From a checkpoint of a small mixture-of-experts model trained on Wikipedia.
Experts: 16 experts in each of 9 layers, 224 GeGLU neurons an expert, 1 pick a token, a sigmoid router.
Below are experts of layer 3 (counted from 0) of a mixture-of-experts language model. Rows are named router (the router's row for the expert) and show model dimensions 0-191. Each number is 128 + 24 x the weight over its row's rms, rounded and kept within 0 to 255.
After each expert's rows: "mostly gets" lists some tokens that are sent to it at least half of the time. This comes from a sample of Wikipedia text that the model never trained on.

# expert 12
router [143 135 191 126 164 137 105 165  76 114 145 152  82 133 150 106 173 133 150 139 125 166 131 112 132  94 160 114 105 103 165 112 134 147 147 144 101 121 114 179 147 151 149 119 102 121 137 125 131 128 126 107 110 131 120 135 127 120  93 102 138 115  98 153 122 148 131 134 134 168 126 116 130 119 138  94 167  75 125 109 145 139  96  99 124 154 117 110 126 132 133 134 121  91  83 120 127 149  99 143 136 149 155 163 161 112  77 153  71 128 132 142 121 104 108 135  80 118 124 140 121 118  90 139 170 119 150 126 194 129 119 113 141 160  86 109 159 148  93 141  73 132 129 171  94 145 142 136 134 124 165 126  85 122 107 117 126  92 131 121  97  99 114 139 149 123 107 138 127 149 108 149 111 116  83 115 126 156  74 110 136 116 160 118 177  89 121 147 141 136 143 110]
mostly gets: " to", " for", " with", " by", " on", " from"

# expert 1
router [123 152 171 143 161 147 157 126 127  87 124 117 153 116 134 142 127 162 140 109  86 118 185 114 113 135 139 112  94 146 159 108 121 125 121  91 124 140 119 172 126 128 152 127  91  92 146 129 163 101 127 124 114  82 129 141 152  86 120 131 145 144 122 129  85 119 103 174 122  99 147  92 159 120 129  97 136 100  97 110 118 150 118 142 126 133 125 171  95 154 128 113 149 133  99 131 122 119  93 112 134  63  75 140 127 101  82 114 100 118 112 143 136 109 102 126  97 132 140 135 130 126 118 134 126 139 114 119 137 108 134 117 141 155 138 102 147 186 109 122 138 147  99 151  89 193 128 141 121 142 109 155  80 148 122 126 144 102 128  99  97 109  85 113 126 122 129 169 137  94 123 117 100 105  82 130 131 130 113  93 136 124 110 125 174  89 115 119 117  49  84 127]
mostly gets: " first", " not", " one", " all", " other", " more"

# expert 13
router [124 123 182 120 151 142  89 122 127 112 135 134  85 133 130  97 125 171 164 159 112 107 127 104 117 112 180 100 127 107 147  67 133 123 130 130  56 129 135 163 172 165 128 118  83 134 123 140 125  88 107 102 149 119 131 129 103 101  98 131 133 116 115 138 106 145  79 148 136 107 135 109 153 159 105 142 161 103  78  88 106 166 116 103 133 146 151 122 127 121 142 118 101 115 143 107 107 155 148 157 164 153 157 103 131 111 119 138 120  92 145 124 104 105 102 130 128 135  91 150 152 129 137 156 110 115 114 131 146  89 115  90 135 158  82 111 154 121  96 170 133 141 140 152 100 125 150 137 100 177 155 120 135 146  90 122 120  95 138  99  86 104 109 116 149 112 108 148 123 149 131 136 106 162 115  98 151 154  93 148 140 136 118 126 131 110  77 140 127  84  82 122]
mostly gets: " and", " which", " he", "),", " she", " who"

# expert 8
router [ 85 135 135 122 139 115 160 156  67  97 154 106 117 132 107  89 138 115 150 122 112 131 163 147 102 107 139 131 133  87 134 135 154 114 144 116 144 143 132 180 156 136 104 136 110 143 159 121 142  90 118 144 171 116 107 124 124  95 143 141 139 117 166 173 140  89 138 118 100 127 107 135 139  69 110 117 107 112 129 143 126 157 124  99 108 145 132 155 143 132 177 148 121  86 135 140 136 161 109 119 122 145 130 117 107 142  87 164 140 108 136 134 105 105 123 122 131  73 103 136 127 136  96 142 165 125 118 121 164 136 164  70 139 119 131 140 133 128 127 108 143 126  52 160  76 172 110 115 144 117 116 132 150 129 110 141 109 105 118 155 140 150 117 134 156 128 138 119 108 152 145 111 106 148 126 127 120 105 137 165 110 108 180 119 128 103  61 186  65 133 108  98]
mostly gets: " University", " League", " School", " States", " War", " Party"

# expert 0
router [145 115 149 125 129 151 120 136 112 108 122 125 154 137 144 129 151 125 128 123 121 109 115  99 176 123 125  81 122 113 143 137 155 133 121 126 118 163  91 142 136 157 109 121 133 115 140 154 132  99 107 153 125 108  95 142 132 125 130 115 195 141 137 129 135 127 116 143 102 117 109 119 127 132 127  97 131 114 141 122 150 147 116 142 101 150  58 132 145  91 161 129 147 121  82 103 164 112 141 114 138 127  77 137 121 141 130 151 141 107  99 162 142 124  86 131 125 132 115 119 117 161 133 159 129 132 105 126 168 128 109  80 136 155  88 169 183 136 147 125 109 120 107 120 136 128  67 121 111 130 123 170 157 146 103 127 125  75 106 140  89 139 121 155 191 159 105 121 157  62 105  98 132 150 102  78  89 147 136 123  78 113 151 110 129  95 103 169  89  72 139 109]
mostly gets: "zz", "ese", "che", "iac", "ros", "ius"

# expert 4
router [ 78 138 162 121 159 133 155 161  99 124 113  97 114 135 145 138 170 163 132 172 125 142 133 114 119  46 166 125 137 107 142 145 118 124 189 125  97 155 127 161 155 156 129 102 129 149 130 171 175 100 144 120 105 122 124 112 140 100 136 108 145  66 110 145 138 167  90 147 114 113 152 128 151 113 131 108 150 120  97 147 104 127 122 131  93 131 120 132 113 125 136 138 107 125  96  89 109 145  89 122 137 123  92 104 135 114  97 136 163 134 134 134  98 102  97 134 116  84 120 151 143 133 125 139 173  81 140 141 160 141 132 118 145 199  68  89 124 175  90 110 130 147  98 155 140 132  94 137 172 143 138 111 112 121 122 150  94 129 132 106 108 138 140 141 106 152 132 123 135 108 163 144 116 128  98 103 106 161 143 123 116 146 173 131 128 156 120 109 113 123 121 137]
mostly gets: " the", " his", " The", " a", " an", " her"

# expert 5
router [123 148 163 111 107 110 146 194 132  94 163 135  86 159 106 154 123 121 135 132  93  92 163 108 112  86 174 119 170 167 174 121 125 122 118 121 135 159 130 135 110 138 146 144 100 125 127  98 152 107 104  84 129 128  89  80 135 159 112 104 142 117 120 150  90 142 109 171 106 130 167 109 163 134 133 145 140 108 136 124 148 137 124 158 121 123 116 125 105 147 169 152 143 101 104 162 116 125 111 125 109  83  89 129 136 112 111 184 110 153 125 133 119 124  96 129 141 122 118 108 138 150  97 124 140 131 151 148 146 133 128 160 134 130 118 148 137 185  71 135 132 125 140 140 118 203  92 121  94 120 163 127 115  94  75 134  96 137 148 143 123  86  97 104 122 116 105 141 153 125 139 101 130 103 158 116 150 126 120 149 121 137 137 135 149 107  74 176 120 143 102 133]
mostly gets: " work", " film", " music", " home", " back", " book"

# expert 14
router [153 176 133 111 155 131 146 125 137  89 132 156 121 152 152 107 157 103 117 123 141 127 141 128 130 107 130  94 125 169 139 129 140 178 147 107 124 148  96 165 179 111 122 158 141 135 139  87 129  83  97 115 136 141 131 152 141 137  70 129 126  81 139 135 133 156  94 164 113 105 145 103 159 107 139  92 150 108 132 128 133 170 137 122 117 124 128 164 110 138 129  75 125 114 142 116 120 146 133 148 142 116 132 169 148 154 123 127 107 111 132 168 114 113 139 103 147  80  79 175 152 171 150 133 125 102 146 117 130 116 140 153 160 106 117 152 192 155 130 158 109 184 128 180 130 153 124 145 106 160 138 129 112 104 128 135 125  78 145 150 106 145 138 137 172 143 114  97 152 130 168 111 105 135 106 165 122 129  92 151 108 102 136  98 134 172  79 131 136 137  99 131]
mostly gets: "elf", "ffield", "ington", "ouse", "alk", "osh"

# expert 7
router [115 162 131 109 180 130 111 145 123  86 152 142 148 139 108 155 122 160 124 113  90 111 144 111 116 100 179 133  79 150 105 132 131 184 147 139 118 132 119 128 106 186 134 136 114  89 119  91 129 126  96 128  99 100 118 130 165 124 103 125 139  80 111 133 145 118 142 162 117 144 158 110 143 115 176 145 166  85 150 107 133 166 144  97 131 119 132 136 100 123 143 138 143 144  95 126 123 140 115 104 110  96 102 133 134 132 109 174  96  84 117 137 128 135  93 113 109 116 145 163 138 110 106 138 117  42 146 140 140 134 128 111 160 154 144 149 162 147 117 155 103 122  95 106 144 168 144 117 106 166 111 176 104 144 118 124 131  91 135 135  97 116 108 135 176 137 136 109 152 108 139 111 144 150 150 105 152 157  98 137 112 116 119 125 125 127  82 155  83  80  95 124]
mostly gets: "act", "ruct", "ect", "ract", "ident", "lect"

# expert 15
router [143 109 134  57  92 138 116 154 114 109 165 159  99 122 152 136 138 122 131 150 105 111 135 118 146 132 189 127 150 118 160 130 167 114 161  84  57 130 132 135 160 153 128 161  97  94 145 141 164 126  78 140 148 136 129 149  92 108 137 153 137 152 126 166 140 121 113 137 119 137 142  90 152 142 115 133 144  96 109 142 129 134 179 121 118 132 109 128 115 162 167 109 106  90 116 135 138 110 106 144 123 102 112 147 170 121 120 107 136 109 126 131 105 119  99  99 126 103  86 162 121  78 102 102 122 121 143 148 163 117 111 108 135 157 100 102 146 151 110 117 110 172  84 172  87 133  91 139  55 143 116 174 125 123 111 125 104  92 144 111 112 116 165 147 147 158 102 149 130 154 147 123 107 137 146 144  98 117 112 120 125 101 147 122 119 141 113 134 124 130  92 105]
mostly gets: " (", "(", " [", " “", "{", " \""

# expert 10
router [175 181 164  82 124 140 135 159 119 116 136 151 128 138 113  98 121 127  94 130 145 125 133  67 131 108 130 114 159 107 144 144 151 138 123 119  87 152  86 151 121 118 127 151 146 161 132 119 158 153  85 100 134 116  95  77 136  99 146 129 147 130 156 132 147  88 112 179 108 120 109 123 165 109 109 123  85 108 137 144 151 170  88 137  90 151 131 158 150 101 173 118 133 116 119 113 169 139 155 132 143 122 117 140 150 108 141 131 121 119 106 175 153 125 103  83 154 126 110 142  99 156 116  78 129 140 127 122 173  92 104  86 142 131 129 161 118 160 107 144 140 168 106 123 128 147 117  58 142 126 140 138 122 108  85 143 126 102 178 152 136 112 100 124 117 146 129 121 138  83 112 122 101 105 108 155  90 145 100 145 134 128 149 107 128 159 121 137 133 143 139  87]
mostly gets: " Los", " Rick", " Jack", " Max", " Tom", " Tri"

# expert 9
router [130 109 133  95 176 111 108 127  99 100 147 131 122 133 150 126 146 137 112 120 111 131 133 102 163 131 129 121  96 136 105 105 144 177 146  93 130 119 101 143 160 148 149 135 123  97  98 103 164 134  61 124 141 131 124 134 167 106 114 169 152 129 117 172  93 111 104 136 100 126 135  74 159 116 137 135 177  92 124 109 171 146 111 111 135 166 115 117 108 107 161 169 141 125 148 103 145 132 127 128 153 116 126 123 175 110 130 149  99 113 133 177 134  79 100 118 136 131  93 137 118 123 110 161 168  92 134 142 146 139 112  89 137 132 117 117 126 137  71 158 114 173 118 138 131 164  79 129 114 132 128 122  97 120 107 143 119 122 118 100 117 132 111 119 142 136  98 149 122 118 128 130  79 164 151 124  89 115 138 123 134  73 190 114 114 119 141 125  85 111 124  60]
mostly gets: ")", "]", "\"", " ===", "”", "})"

# expert 2
router [145 137 159 121 139 115 126 126 117  97 128 136 112 145 119 141 133 131 124 135 116 138 147 113 170  92 160 125 109 130 159  98 125 154 163 110 112 145 130 140 172 130 127 107 140  88 105 103 149 119 131 106 162 120 116 157 109 128 114 157 124 131 111 221 114 135 134 134 122 108 101  83 126 122 115 145 143  39 105 142 141 141 148 123 135 126 128 135 112 119 171 160 151  92 141 100 147 150 108 111 163 132 124 127 154 107 110 138  85 117 141 133 122  74 108 115 155 124  52 176 128 127 134 157 144 128 122 156 131 142 144 122 135 154  81 108 162 131  71 165 123 106 123 155 102 142 140 116  95 138 124 169 132 141 137 125  51  89 120 117 123 112 162 149 151 128 133 148 138  97 133 121  98 118 144 135 111 118 106 109 133  60 139 123 135 116 110 138 114  92  95 136]
mostly gets: "\n", "\n\n", "\".", " ==", ".\"", ")."

# expert 11
router [137 171 156  91 150 154 159 121 107 113 155 180 120 133 117 130 153 101 142 137 139  96 129 103 143 146 105 134 129 155 136 139 137 167 147 106 125 146 128 135 139 145 146  96 111  86 113 109 155 123 114 131 164  87 104 160 133 126 139 113 130  91 135 171 129  72 121 141 104  98 124 132 129 101 123 157 131 115 113 130 102 154 130 133 122 150 140 114 121 114 173 126 130 117  99 106 158 119  96 134 128  96 109 151 152 108 119 104 133 138 144 118 115  64 121 109 109 116 132 193  94 156 112 147 143  68 126 122 161 132 120 134 153 178 119 158 140 114  71  83 150 126 127 122 167 135 129 137 104 144  96 108 131 119 130 109  71  90 203 154 112 108 110 139 127 143 117 134 118 109 166  87 106 108 102 142 145 105 116 129  73 117 142 130 123 115 147 169 110 100  89 109]
mostly gets: "In", "Ch", "He", " MF", "Personal", "On"

# expert 3
router [106 171 156 128 154 178 127 192 156 158 123 117 129 185 134 134 130 120 130 130 118 150 161 108 119 100 155 136  95 116 114  91 167 144 146 109 127 129 131 153 136 158 160 129 111 127 150 146 123 128 130 156 123 132 142 143 103  87 136 179 130 130 158 165 136 113 116 130  84 128 108 150 159  94 153 131 140  90 144 129 165 156 137 148 124 169 107 110 133 129 173  97 132 128 146 104 146  98  87 142 138 142 119 159 126 132 130 174  96 131  94 135 131  72 132 123 152 149 114 108 137 160 130 156 126  97 154  90 155  83 115 104 147 179 135 130 154 136 106 167 121 156 140 138  95 142  93  99 104 120 100 120 125 101 127 158 113 120 156 144 131 121 114  96 126 163 100 139 128 115 151  83  62 104 124 138 118 114 133 123 133 105 163 142 140 102 127 154 100 103  68 137]
mostly gets: " May", " September", " October", " March", " January", " November"

# expert 6
router [137 112 118 122 160 146 166 117  79 102 128 129 134 178 168 126 151  95 112 168 136 120 150 122 146 121 121 122 106 113 128 129 183 157 150 105 117 134 112 122 128 166 159 111 122 125 154 119 136 134 109 141 142 115 127 140 150 101 108 152 128  84 110 152 105 132 140 121  81 150 131 105 187 110 130 137 164 120  79  84 169 137  94 127 129 155 152 123 104 138 165 146 133 131 133 100 120 133 110 115 152  99 119 173 178 126 140 160 136 101 112 129 130  86 117 141 149 108  72 138  96 150 153 141 137 121 115 158 147 102 115 146 147 151  90 152 140 131  94 108 102 108 147 143 114 133 106  95 113 131  93 136 128 106 118 138 103 131 164 100  98 152 128  89 136 124  99 117 161  80 163  74  65 127  95 132 117 113 127 126  79 124 146 111 134 121  78 148 130  87  96 133]
mostly gets: "0", "6", "5", "1", "2", " 0"